{"n_layer": 10, "d_model": 128, "router_score": "softmax", "balance_loss": 0.000861, "init_std_router": 0.00611, "vocab_size": 7966, "rope_fraction": 1.0, "optimizer": "muon", "lr_head": 0.00729, "warmup_steps": 200, "final_lr_fraction": 0.0, "batch_tokens": 65536, "doc_mask": false, "dataset": "wikipedia_en"}
Below are experts of layer 2 (counted from 0) of a mixture-of-experts language model. Rows are named router (the router's row for the expert), gate (a neuron's input weights, with its number), up (a neuron's input weights, with its number), down (a neuron's output weights, with its number) and show model dimensions 0-63. Each number is 500 + 40 x the weight over its row's rms, rounded and kept within 0 to 999. Numbers have three digits each.
Before each expert's rows: "raises" lists some tokens whose logits its average output raises strongly, later layers aside; "gets" lists some tokens that make up at least twice as much of what it gets as of all text. This comes from a sample of Wikipedia text that the model never trained on. Tokens count by the router's weight.

# expert 38
raises: "ert", "ixed", " |", "ri", "ric", "ier"
gets: " f", "f", " F", "m", "F", "d"
router:538488480510496504484606535467446547518534493510562411552569552517504518465496463504473508542516480501533537485505460531504551529500514553503434469480540445488482539483420552487509529530506521
gate0:562518505538536551480470465505522513462621499468571506450545484528482416520510459488535472531564478466522456487601448474463531512442478458489458457526474511447560547497404542520507493494469523
up0:591525476525453560549481484518475384454519451532506546564474521566498550528497559491530545514537490539475554497487492500508505443522580471529545496494432575502462491520521431467479494488530450
down0:468544496496497526514430522515575569496517458512546451498481521552521518521488488395510469457497481547488514520500464477520536572450437553490445546445521457512586489465499466448475543512513499
gate1:540529442546477463427560456512516500536451426534535423492512524525489521520510478496563526536515473456521512481575485550503514500438538478519471501566439477480536522551423518433507506546536498
up1:430521491499550497418540558529477481512489494477537512439525481465491468554420442462507406517513532520447491550499487506474530502553451519464482490483523466530505474530479600490414478432463474
down1:524559518476524482504536526451529498476461538555430510517554527484503488498478415473491418465487464486450520570556442482532502405482535529516482498593487440556531491486528467477556567470442498
gate2:541543503495510510487533479442486566542528501413557523466516548530420499549449475536493500466483402494494523497487492485541593512464596487456526454493494516554493470551452511488516524576501488
up2:535451538495526507528495517532555532470519489502483509451481524490544447539464509543528478579448530523492509541553492516415547486469507581483468461447468511509542522565519482546487469519518544
down2:522463509424462496483532485557461531479535472443527444541536519514462526513578605502530453474462539416463471526473445570566490406536497527507490476550537544535484500403495496528503496564532516
gate3:512536472542528471488475454494471510473508494568426491491504507546460425494530535464517522503522490432509480510504446585571501465485492536539439546478503504512490570490451573577548487530506451
up3:535466585453452520484515510557500448524553543490526496508454591484509550513513482474479439485564508483563471442508513475508450463499594524454512502539582456479529469425504523475449564531472544
down3:520477499472570551464536487562423511522426471450468476498490550483497472452523542462425512521505485530459479529546468572512444446497557492532505510520530525443527539514462505548511530510535572
gate4:505526517484512520452487486485498522534498470515532511500553537439495498460523518522515522526470525537514578490475436486488506487507468551577467503505459454569549513513443505482547424563530489
up4:529441435492479507496453504493489548517504472513523525513544490474564458446468468495582499427511437399477532487514405529488489471568485510495460466536519432460520462464554489503553540484521508
down4:573509466518519538470489529484548481484502410547484443551443462523432472439444472535476524537459489550489461545520500471473539555553423484478508504503489454436519451466480468466539453493431446
gate5:524473480489512504493538540451478454493471524555574506514473545477484498532554494515533459567451557442500463537475508486525483493483498482493501493448543506439532483513512489573454455536470493
up5:539498518452478485518516461509556444500496510474505474449487484556503524516487553519577466523479557502494502529465450494481411486528471564491559477500567547414478442505602468542490411442435540
down5:463546489496487500453503616495479555488527429454530536540503490455447629484436479490490543505499476400554461463478524430508543430550510480469543510504522470505535465500530533480541496522480518
gate6:426551542522551494427574504433570468584534532507491552503563597475531503471501502464500546513484531493455502550494427562476524499524538440521484530441526500465542476523427489468533499541542536
up6:473520515482508488478567515481453532608500444487497498480473562495528491467448513520485500435464472438454442511481496483519521561507524455568470492402479446490450524545467481546471474509493433
down6:517565518527473479567423551436538416488430458525572471517510526509464490469513526501495511559543511458507495420487517445505521498537584519467523466512475500543499492514531481573555491499542475
gate7:463543489564506509442485543441476523502486530531494487497508549532587435526485546443505557504568482524449500514554535473501591472459450499494478593568520455559579513526457568444488488508513528
up7:577452457527499506467479503473459466580548481475461497407464455486430597468504468517486462471440517509520490497511516544477506535500483498516501528494517475486455518524569483444504470534515554
down7:462456582487510492521467545559497466507536466549448532548538441546522549424482515532447515462506413565547518515524518512483540451482514493450434504464480470528552503467585467500490478454471505
gate8:542519543487446483386566450478484520511492517493549510547546513507498506460491518525452539564525525449506462487473557477464492504483498505495503472565503526542490487535452428493547481445537515
up8:467443535458532539498527487585538531475479477443540527560500529525548523505534507520447521535491551551506519528479430538457471502484561492495496505493562558459517562481537472560492453429589502
down8:432446506517457532500499503520543491490485505479493457435552546540506485454546487581479558512492494521550494528428478423554566474468468495453520421537536452470447474525504460473445515447523484
gate9:485475440469474490403528496485470441530591501498500480466516517481565468465506507522445495503590475490490542496525467504437526432520421567492464496422503459471494499488517495491514492541485509
up9:455494452473476532526492487534457490504480445519474456509433544563525516539510445523545490500443509432543465496505423561559512527542532519477538438488494451492490526468557446527513621497505400
down9:472542472494528553518491508424504600489526554525517502500538578550472484525538466518498568509569521464488471550542528467494454458461495501502481508548551515478439448473557562560443522499527573

# expert 41
raises: "y", "ez", "e"
gets: "0", "en", "ar", "2", "el", "er"
router:526518539515466519524536511479437488542555558552486508506550488523560541513480461535496508518484504548529556464426515559520549487464510577499482500480524504449476532414446589492473499578417543
gate0:435484561541450541567435564485499495524458514437444532484419504480536512501548494518417509541548460511459480542537507518436574514507499513482602510509519540552502480520453577583500500494545501
up0:479525419445534521472494488472494493505534539502448458493446490539530453546469446554500482540484567538473498508518505560459530470485507527549526501580485571470480464385502497482578509505480489
down0:494516470512540512499462506569503494534491526504517489537548501489507466479486464436556525498548422453476504444519411492535505498493522411519528495506450447447494522524500482541477445550462478
gate1:495504573496502548480417502524446509478477562454485505494444532452484546515470542468467497461488499480422528519475471479531480451526491512549512545494530413512508470443516483447536540489453554
up1:492490489584550452522523489451547574485493476494554494568546403462485463535554471539461513549545471444511529471489520538495470500469530402421446441458506450484597502531551439464505499535548516
down1:550448476543529479442458574584497545457453549475501476529462521509498509552523542477492519532459538492480539530451529470486498512463512492463508530474466478510469536475439474495519563537493430
gate2:559479586517483537479495500497479496450480552521489549521538489546484467503481437575542519530534450464533495535397480472468485466595520548533450499549504524516439506488479535439517452528490532
up2:504526518483463481492499509483504443548508453491447514476527504520511517486499489518510479502512491543478557436434506464418453522524519395503496430508544490450559543435517421392542525460506568
down2:450515516576462523514485492460506531460504439482535513500447512477514537517438479514454441509493529510469526552529539463501510478521521492454574485503431448439505379539493532554494519537523520
gate3:463496473480532495456450507519421500441513484488465531508488549593570520529505484487476472463505529442452531451460508508509419518514535498572532485465506488575486507458505571439493563486531502
up3:510498497476499540486520507498526410460396481473571473533484518587534591502496492462478460532497501466469510499534464553518487472501529519492541496492512400575575512576494464529491535460486512
down3:510497533427521459524530531471538492569513473524489518432506437537499477510487397583552450499520510515492501500508509547518457538469552456498464476472473555550473505529458469504410428484542451
gate4:551537469537479484461480564556503607432541461509446501433545486522423471522465487492556488503515429510494533518446530474486508504456442537517495534475517539510466501527485528522471453454537547
up4:470484501563496525559538480567492463509516486510521509452472523507537547491488518433465531562480544510492546488433418415504518492513533476567535542506520555490521449506577506446478527482578513
down4:485513514471483510536496527474485510472487492494527444486599519424444460517476497430579466450527476563476489520478511558543474552519463512527494471505449519512520527493432463514524465478477555
gate5:483557555508513536497506496420442469487510505533512556469536502531445517474468456484492511486505522449522480536497504568507515494492511520538496483547564553450598561522511565509498540497532551
up5:506467541492492511538535471456525449472514583530513519539458395488496499533540487488479540466492497546560504495541551446503419466482586441452485544508558522513527469452558532468486462513552460
down5:469517558499451539527525601484520493550489460523526491495506430533425499536561475481527452539564463532511505557529533492485464412538537457563546477590571485511518521474555561472541498517500468
gate6:470484586512433493530545528418554465553472558508550572460488537521532478481489506502522507463613516525534480516418475533507548563595514509477399496470429493513554586452469481463448514546509477
up6:554453534570494487532475477501525504480456457585561497523524449517556484557572436491478472540516454468469479509477544478525506494472560488505540523469469571462500459500503517410464443467527436
down6:518502554462473488513487482431466513544527500471485490477596387530539522499465488483497448515523512412445499467489416574502486504499502493527473412497469496476449532471476499509484456455497442
gate7:531507488506497477505457475509501508496526573442552512484562510477447529470489481501499529499513609476423536482516434609510473484491400576459442496466543554435511451466565536472463503467458532
up7:501474515567552559423494481492618455500586525492477515522516512500501483517546467510554429541413547516497488493501463508498572471461501529531508415551512536484598504508477537482529512575509502
down7:526523490538482502457468520430443508450544504476480516521474507459397453432510512551479442472552548504494534461494544467449486453492504577503468478553469496451550529524504520505534463437495439
gate8:492516562533522453472500495506464516563508594468490511475538478519512489578473545526480509396456499526498488523508459488530520529559523414485504490502510433456533523478529509489460481489439542
up8:532544559533447471512513538442483479474475554580512519485551521475402582513485524470486510519493551519485502537473446563455535471422458446513415474555521491492562483494524420486479447545494585
down8:431519535492516447574497507549521498454457526547504518462489436456429526581452501495462494533447447521500455447538576459492475546502432501499518467506533487496517471474536463504566456469511502
gate9:472503490520463494571474476459510461484524508518469554491502470466483525488461502505493509549474540503519507549451540548510443487481488513401465510533508473534498336432476523482505496482485528
up9:480521504539510453530505499496603511547468500467503490492481531556504445493501513437575521451542486510454561532522451478565504492485479499456474503545509499467490535471527501533456445432430572
down9:448511521493443475422509528421549511530523517508499439469614574547514473482455516525431483474464461480441464529543474419476468498400501461534483626462476545488447478570473505518509541515505454

# expert 45
raises: ",", ".", " |"
gets: "1", "2", "0", "3", "4", "am"
router:529497528550472520491513554510346507489507508554539498548520499502541549474482438533496542518487509525496517496459469522488548550493535532520480491512537451490478502414500573443488553507458552
gate2:537527530501529495386574594559446542452615514526496464519444481489509515532518468484439513482492501584477472514541467553442502537562507508450475506467488477548511533494475423503472529534526432
up2:543414464578447522554425546419557503531530467536442446472465411535479456489579487482491443481508532524490513481476533547505555494460511543475534484502472543436465477473494444421456474507537514
down2:492418491533492533507521544434493505597488480543468467475539596534503498492420518517457511538540505436503488504517450519550459464528532463577471485548566481459528486470510507500468474556519446
gate3:465494599476489549431568447512499433503500461435481481458486488468455482466479448507516547501523592558518595506478537449464479541499449460512463506517495532516529558501524463482512504500443489
up3:490487524504473463429491589555537503444534559604426520458528533500498516462513522489504471486508480536562508409470520509535518466535500498518453522500462551547481544535450479447468377495562509
down3:424476539514479518467479529513505441530461533511554520427533481423599513553533512501451566444512528523501445571546482463520524492503495516480606539477537510423439541533486489544481546477528513
gate4:515498526481492425566491503425414513584553546482505521547480544471500472478417499496490546488462482498449538481554539404571481545518509477497484441545528464508471492527515506462477476467544582
up4:515570547486506502502437518545423499520484481535566526471517490461491486510443478619460476537442541482484509597483472415536546485541568455494541535508557468495457456476472518510521556486521498
down4:459498527523484485499490586510445466486555438483535523511490528508567468542551441429507465528447498528460557511502487466517456486474491569509482522412424606520452512513586478528457455598467525
gate5:593528414455500477551515499452389480542484482513504519363482511517523498486577477481484500512450528500448490460448492531482519500466536521534547535501514472543476539418502529495497481560485545
up5:494526523492527449475488483493456527454554486493454564543512493492529538515480365493525486497544519539511488472474482433504473479459521535528526502526451507506483435478487515493472576524597544
down5:455469519463511524502502539559535551501496520453441487563531462448380550435526494552511466586548460354558519503517486478510444458473452519451436436534444511549472505520507487515524498440468461
gate6:473487490526521516586492488478489496520543448473503508399510547484552559529525459539502504515472530571457496560435512532467580476480572530524511561492569417516486410478508595480520538507481476
up6:508499470488500480446539508532588505572541494521523541598517472491503519522464486483535573549449518501578494529551507536503478609479511433450476468464469610513523511570519485485460497536541456
down6:481424499601498483520460529497445561541563538453528450483506536541610514527451474454482491487453552487491499543520521500556518518549519538463541468486590414477477579508554412479542510512488451
gate7:463534534512480431548462600529496500402442494549502512526512549502491508506476472509502512468412409465522542562552575517534464572566487494495472497472527498553569505461480508476446492461524485
up7:497483578491514481424462484490575457514497479529523534558438451445486481446454540536507472560458512424568471441454449441512475433419518456431480508436434456511476532453557506484529497532537545
down7:491480504494552435556539536516509482480474524495432541519398471548482470386560585575473450519487534519511496459539474612439552503541492520481473504572506476464482503459488505470561555530543551
gate8:463550505567411481462513508499461526488435513445546558439511502476481512473483528516510530487526507479552465458535404574517532538461496526487515478509527509483459532481496529499547568531484550
up8:469489526460472525499491541483460525478487463509522409560453545461565518401522450533508526547594508518457506509498576430548495550504480521507528494432530482546528558562452451566472492476512426
down8:430522479499544491561531511463520563547476578501509462525472556524475528491459543509463521431583508510448469475436470534568480574468466504472513534467514469494454495488510502521449512526452497
gate9:512592484466524500519511467486487550432517496505468547527531454445469520461462430532535581495540523485472521445536443617541527559490463482533458529470471519470452502485470494521525481582486436
up9:474446553421449482433539542499567496517476573448490555485517538541488523458496551452482503495539519522521443538499571558490503459443478523451480472498518530470496512544440438564522542462513491
down9:523457487454547531537508489449542486518480586526590553491540443506589413541503530499524521537497497533507434514423467495488465503530496533506443461496533532532501490494507464510491525527469441
gate10:490446452476485524523491496514555481522446612548456487439424495492414555493460577502478519441459521509469528507485520569540477479443548500528549510461508520521524566511457500431513551521488508
up10:474544455548491477435528518434441476478432519463448486544540461455478453465603480571502497494653475523518522493502425512471510487508489427499530466545501484453468449525473454429491489495456518
down10:493444459484531468572525529506501515496540522440543463422531487535473508522553489491495541534453468472489508395457578472500484470476462495521436511524538522438531463500410580479533505447466540
gate11:528421473457489505457494519503468472466511523464459483521449458551532584514479516398540502504431553507400471542473472505501465544527560450493530521496474537497445494460511506432505551501545572
up11:526561472548491472523464490510439405498467527519498572556534509555477487533490477455519547559551453434502489533458520524444489502508580459573504526522447543416430499483543444456524511484510511
down11:482521502476429505491509531524503488480537468467497589517522490516516452442575526460424499511492493480543485469557470460441459417469505531461509541529446480459489435557507454538485534496511417